Experts of a small language model.
Size: 15 layers, width 320, vocabulary 21315, 52.9M parameters.
Experts: 40 experts in each of 14 layers, 64 SwiGLU neurons an expert.
Training: a variant of Muon for the experts, 298M tokens, 4548 steps.
Below are experts of layer 11 (counted from 0) of a mixture-of-experts language model. Rows are named router (the router's row for the expert), gate (a neuron's input weights, with its number), up (a neuron's input weights, with its number), down (a neuron's output weights, with its number) and show model dimensions 160-199. Each number is 200 + 20 x the weight over its row's rms, rounded and kept within 0 to 999.
After each expert's rows: "comes before" lists some tokens at least twice as common just after its tokens as in all text; "comes after" lists some tokens at least twice as common just before its tokens as in all text. This comes from a sample of Wikipedia text that the model never trained on. Tokens count by the router's weight.

# expert 15
router,210,229,202,177,163,213,200,189,227,244,163,206,179,194,195,182,191,216,214,190,197,214,227,212,201,212,222,230,213,183,209,197,191,196,182,195,178,192,201,209
gate0,185,209,220,225,203,195,211,179,181,209,184,187,196,203,196,196,220,182,205,190,202,198,210,196,171,233,197,198,208,181,162,175,179,172,207,208,198,207,170,184
up0,222,248,207,160,207,194,206,214,232,199,206,224,214,173,205,203,226,175,173,211,191,232,195,189,211,180,186,158,191,201,222,224,201,156,192,213,191,155,186,172
down0,201,207,247,176,170,211,215,184,179,204,184,173,202,211,202,238,223,185,238,211,204,183,203,193,178,214,170,189,187,167,192,215,196,195,162,201,201,170,193,194
gate1,211,199,240,232,182,218,189,195,199,215,200,230,178,200,203,207,174,225,188,204,168,194,221,210,221,213,202,200,182,165,181,198,209,194,194,227,226,209,222,220
up1,209,170,215,192,203,179,181,198,240,203,227,186,195,189,196,232,184,218,181,187,201,217,218,204,234,197,176,188,193,211,192,172,155,197,171,174,195,177,196,193
down1,228,235,181,215,201,217,178,196,156,223,202,223,241,194,186,187,207,182,191,175,181,215,207,181,216,214,198,209,207,207,185,178,171,205,214,191,223,189,181,220
comes before: " the", " 1", " 0", " 2", " 3", " 4"
comes after: "\n", " 0", " ", ")", " 1", " 2"

# expert 22
router,203,223,219,164,197,174,215,209,196,213,192,183,194,197,197,192,190,226,173,201,154,208,190,230,216,206,219,198,184,166,182,196,201,215,188,204,196,199,215,220
gate0,211,198,192,164,201,214,194,189,196,211,184,213,195,216,202,183,224,217,181,188,166,207,221,198,219,216,202,194,179,208,242,197,198,182,197,216,233,205,181,218
up0,232,160,183,204,195,201,229,225,205,237,216,199,209,191,178,175,202,175,171,198,177,167,184,217,200,203,235,205,205,214,187,189,200,167,159,176,222,217,217,182
down0,202,183,187,133,203,195,223,154,192,185,174,192,202,229,193,187,198,179,205,185,237,188,190,179,224,209,181,241,200,222,212,200,228,182,207,201,210,202,208,231
gate1,179,217,227,195,217,181,215,239,192,203,170,199,196,188,193,202,238,193,186,165,202,190,233,171,200,225,211,221,220,245,185,225,177,183,183,201,200,211,180,225
up1,223,215,217,179,179,175,210,169,202,175,209,189,226,185,210,216,202,179,206,200,182,180,175,204,205,186,206,176,187,188,200,233,184,218,219,225,207,193,206,200
down1,155,201,226,172,182,187,229,186,187,241,191,201,201,192,161,187,203,193,203,220,220,141,223,211,242,206,193,237,185,210,162,192,184,234,213,202,197,208,207,189
comes before: " of", " |", ":", "'s", "–", " League"
comes after: " the", " |", "|", "-", " a", "=="

# expert 20
router,150,189,214,190,187,181,221,207,176,197,209,168,168,162,188,202,189,199,210,184,181,207,198,223,177,221,210,248,202,177,208,191,154,215,215,184,176,202,219,165
gate0,261,191,220,191,186,213,165,192,200,202,160,231,212,184,208,187,206,215,197,228,204,200,232,212,189,175,184,221,195,211,182,202,176,218,225,203,195,166,212,212
up0,174,196,212,206,232,200,247,197,217,195,178,214,249,232,175,171,194,204,248,219,182,220,196,183,196,201,205,194,204,189,202,200,231,188,170,200,212,201,216,207
down0,191,163,220,223,205,182,203,213,206,190,232,183,228,207,226,203,231,220,203,211,232,206,195,231,218,189,213,210,199,191,194,195,207,170,184,196,200,193,199,187
gate1,170,168,240,176,212,196,188,190,195,186,177,174,166,187,196,177,193,202,198,222,194,188,177,162,212,206,190,206,203,203,224,196,219,197,200,220,217,195,162,199
up1,248,224,197,192,207,197,201,203,206,194,182,223,177,232,166,183,191,185,187,209,192,190,186,184,214,194,220,183,211,177,212,215,183,212,195,223,229,208,220,196
down1,204,182,177,195,173,179,202,237,186,229,207,238,223,209,208,159,195,173,160,183,187,209,200,183,223,219,168,233,171,222,175,205,194,177,210,163,199,220,184,208
comes before: " |", ".", "–", ",", ";", "%"
comes after: " |", ".", "|", "–", ":", ";"

# expert 28
router,195,234,181,171,190,165,204,179,168,232,213,179,192,172,200,230,194,183,173,162,176,192,224,227,202,189,208,215,196,189,194,188,178,209,192,210,187,175,199,161
gate0,210,188,211,194,184,178,176,204,205,241,197,199,172,185,224,235,222,173,166,212,177,189,234,202,214,192,191,219,218,220,202,182,184,211,172,182,162,212,223,189
up0,190,200,193,204,183,168,169,226,225,226,200,206,177,221,237,247,239,166,178,212,175,199,215,219,202,175,170,202,211,232,225,198,177,211,197,182,157,202,194,194
down0,222,158,186,198,217,170,187,208,211,208,231,228,195,186,236,221,192,178,241,229,174,201,205,225,215,214,207,198,209,212,195,206,191,177,195,180,209,222,188,189
gate1,173,179,166,181,195,186,178,194,193,203,192,190,202,200,228,234,187,176,166,170,177,206,195,185,201,222,211,201,232,216,203,177,191,210,173,213,206,194,202,192
up1,199,199,208,216,221,177,190,201,195,223,221,194,220,205,168,214,193,223,220,223,173,191,208,215,203,197,181,222,188,241,181,210,159,174,208,171,220,182,200,192
down1,185,194,196,185,229,201,222,184,191,179,217,194,222,175,148,202,188,212,203,182,218,207,217,205,200,181,210,186,195,199,185,190,227,220,237,227,197,194,189,182
comes before: "\n", " The", "==", " the", "The", " In"
comes after: "\n", ".", "==", " ==", " ===", "==="

# expert 18
router,137,214,191,212,140,173,212,208,173,223,196,169,177,154,184,205,193,228,205,196,152,213,192,181,207,216,190,234,187,172,213,162,186,207,222,187,187,194,191,185
gate0,189,204,199,201,204,256,181,222,212,235,167,197,175,219,204,184,184,164,220,174,196,190,165,200,206,212,155,151,187,199,213,190,205,217,194,188,208,161,170,197
up0,198,199,220,187,221,164,222,172,206,203,210,217,223,168,219,177,176,217,209,219,219,208,220,206,237,196,214,206,180,195,216,233,198,188,197,237,174,207,189,204
down0,188,204,226,184,195,185,226,212,210,202,189,209,179,176,209,201,207,203,228,225,237,192,230,192,196,220,193,203,188,187,210,181,166,185,221,183,218,222,207,169
gate1,248,206,211,206,203,218,199,177,180,180,179,204,162,204,184,234,213,178,179,221,209,203,188,214,197,163,198,176,205,160,204,219,194,196,195,201,212,188,211,218
up1,203,201,237,187,197,201,203,200,229,212,223,202,207,208,222,203,190,205,207,178,206,213,205,170,195,229,187,206,227,217,188,185,219,185,175,188,218,233,206,187
down1,197,171,187,195,237,191,200,208,177,235,199,198,202,180,211,205,230,222,221,163,186,196,186,208,149,164,211,183,217,237,203,196,145,186,188,191,216,176,223,192
comes before: " |", ".", "%", "°", "″", "2"
comes after: " |", ".", "%", "′", " 0", "9"

# expert 12
router,159,190,231,194,167,157,221,216,220,222,200,169,161,192,187,194,169,196,192,178,182,172,202,215,208,214,212,211,228,200,194,190,204,216,207,227,190,187,187,179
gate0,180,191,206,240,183,155,184,213,221,185,178,223,164,226,216,210,213,196,213,243,165,178,171,208,187,197,200,205,238,217,208,201,241,197,161,192,187,162,193,191
up0,193,234,201,199,189,226,197,204,208,217,199,196,182,243,170,189,238,204,170,173,224,215,228,179,175,185,210,205,181,175,217,199,187,236,226,170,214,203,180,215
down0,190,194,192,196,235,186,198,177,179,229,174,234,236,201,172,191,195,180,185,210,217,213,220,200,207,184,202,213,214,200,180,236,199,204,164,244,227,218,187,218
gate1,235,194,236,227,167,203,213,174,211,230,177,182,174,195,217,180,171,147,216,202,195,208,190,205,231,198,248,204,231,206,170,212,176,218,181,205,178,212,218,183
up1,200,199,163,174,230,196,184,212,196,206,185,209,193,185,212,180,196,230,203,192,194,168,178,221,195,187,186,220,211,203,203,210,206,188,171,231,224,191,193,211
down1,177,257,190,183,202,185,211,185,186,182,195,198,198,191,223,214,181,192,209,195,164,189,217,193,212,210,188,182,212,181,205,222,199,221,190,183,224,206,183,191
comes before: ")", "–", "),", ").", ");", "/"
comes after: " (", "–", "(", "18", "born", "/"

# expert 26
router,176,173,186,177,213,186,186,199,190,220,196,173,187,171,198,214,207,195,186,180,182,188,198,247,176,217,189,200,195,191,187,189,161,216,182,236,183,200,206,191
gate0,208,189,184,181,204,145,209,169,177,194,208,203,178,216,194,207,211,196,174,209,227,205,164,222,193,193,182,216,170,185,202,167,173,220,172,245,191,200,189,206
up0,237,170,196,177,180,163,191,230,223,213,205,172,180,192,170,177,197,224,205,231,179,184,208,181,252,198,233,184,201,224,215,161,207,206,171,206,205,217,217,181
down0,201,172,168,209,181,218,191,193,196,190,241,244,218,207,198,225,208,198,182,211,202,188,218,205,242,231,208,174,192,232,202,225,174,190,199,229,236,210,156,176
gate1,147,184,222,200,160,235,160,211,205,201,175,208,209,138,224,186,206,243,188,222,207,208,235,205,173,189,184,186,176,174,179,209,200,231,212,197,207,198,192,196
up1,216,192,217,204,234,162,210,186,217,185,203,180,218,229,204,186,200,171,217,187,213,234,171,209,208,211,186,188,211,234,218,212,211,161,179,214,218,193,194,202
down1,182,210,216,172,191,191,193,162,194,202,211,161,176,217,177,217,229,156,177,200,204,192,210,200,182,214,211,225,205,181,167,213,222,189,219,199,211,213,205,173
comes before: "-", "|", "\n", "==", "The", "==="
comes after: "\n", " |", ".", ")", "==", " =="

# expert 9
router,161,242,204,163,201,159,195,222,233,235,189,185,158,183,208,201,217,190,180,179,172,197,208,246,216,170,219,230,193,175,193,194,166,199,144,214,182,194,218,169
gate0,206,178,160,236,178,198,200,198,206,208,204,197,209,194,190,189,190,227,199,189,202,204,187,217,212,207,186,222,189,152,194,225,180,171,207,229,237,209,182,182
up0,191,188,181,195,201,213,216,230,235,180,192,208,195,201,205,200,190,195,180,211,236,207,223,192,178,193,168,223,202,203,178,178,201,224,220,181,241,200,213,180
down0,175,181,182,177,216,191,208,219,218,220,190,203,185,189,201,187,192,164,206,191,202,212,225,210,211,214,179,197,166,168,182,218,224,211,191,204,229,206,213,215
gate1,197,183,203,199,186,189,218,184,209,181,204,186,168,199,184,211,172,217,209,220,166,211,200,185,198,187,196,211,178,180,210,185,184,184,199,200,174,207,200,194
up1,220,212,188,213,212,186,231,181,232,203,197,245,244,201,189,177,213,202,176,205,170,208,202,202,188,196,157,219,192,197,236,232,233,235,223,185,200,197,243,213
down1,231,174,193,197,217,210,174,198,204,194,193,188,213,174,219,213,221,205,220,197,186,173,218,198,214,185,176,235,189,233,212,166,213,220,191,245,210,165,180,206
comes before: " of", ".", ",", " and", " in", " to"
comes after: " the", " a", "'s", " The", " his", " their"

# expert 38
router,223,241,195,173,187,181,199,182,194,201,175,179,177,213,187,197,174,192,197,190,213,207,196,212,223,207,192,234,181,192,192,191,184,228,178,228,185,156,193,170
gate0,214,223,221,177,198,201,184,179,215,205,182,216,189,209,239,180,189,181,166,208,213,161,206,214,166,187,223,216,171,222,213,211,208,202,176,211,221,206,184,203
up0,218,191,170,202,219,176,194,221,201,172,210,159,210,182,165,201,224,199,186,189,210,182,178,208,190,234,202,194,165,218,175,214,227,207,174,178,214,203,222,171
down0,209,182,211,216,201,199,223,218,199,208,211,233,219,201,143,168,205,223,199,188,241,199,198,187,198,218,188,209,224,206,203,185,224,214,174,216,197,190,219,183
gate1,223,160,206,192,175,184,187,198,204,213,220,213,209,216,206,211,202,196,174,212,208,186,179,224,210,200,188,191,199,212,185,197,182,186,183,193,217,207,181,192
up1,188,186,160,218,208,189,162,172,211,191,217,191,159,174,214,233,197,230,212,193,203,183,209,200,178,162,233,218,172,181,161,241,193,232,206,192,225,220,203,193
down1,232,164,203,200,201,209,215,210,166,188,183,220,238,213,207,189,168,161,190,150,190,194,200,196,184,186,209,200,221,214,203,183,182,196,209,181,210,205,172,202
comes before: "\n", "==", " ==", ":", "===", " career"
comes after: "\n", "==", "===", " ", " =", "–"

# expert 10
router,200,216,220,189,163,219,220,213,198,195,207,172,160,191,160,186,183,194,199,176,172,203,213,232,197,191,211,241,194,197,206,167,177,201,195,226,183,161,197,177
gate0,213,188,163,192,202,206,172,185,198,212,206,202,192,223,191,197,222,197,201,208,170,200,206,206,195,204,176,185,180,204,197,218,214,218,209,221,209,176,222,191
up0,207,230,239,197,190,223,196,186,151,230,178,229,230,190,229,228,171,201,215,183,215,194,177,225,214,209,228,219,211,236,201,183,188,221,200,172,181,219,218,219
down0,189,204,208,184,175,176,196,184,164,187,200,204,216,213,185,188,188,191,229,181,211,210,175,181,186,228,172,217,184,200,224,191,198,178,179,188,198,201,156,181
gate1,195,213,183,189,196,208,208,205,226,202,197,222,230,184,198,199,175,185,176,197,194,215,202,181,200,205,162,174,186,189,193,187,171,184,188,222,176,169,207,206
up1,209,181,224,206,186,182,170,205,184,204,223,207,194,206,224,213,236,209,199,189,200,171,205,206,219,214,222,238,207,210,188,235,228,212,210,178,241,235,181,196
down1,198,198,181,221,203,213,193,200,211,242,196,212,195,198,182,197,237,233,189,197,160,169,183,161,220,207,202,204,216,217,149,197,171,198,200,187,172,181,201,189
comes before: " |", "|", ";", " year", " time", "%"
comes after: " |", ";", " of", " in", " as", " on"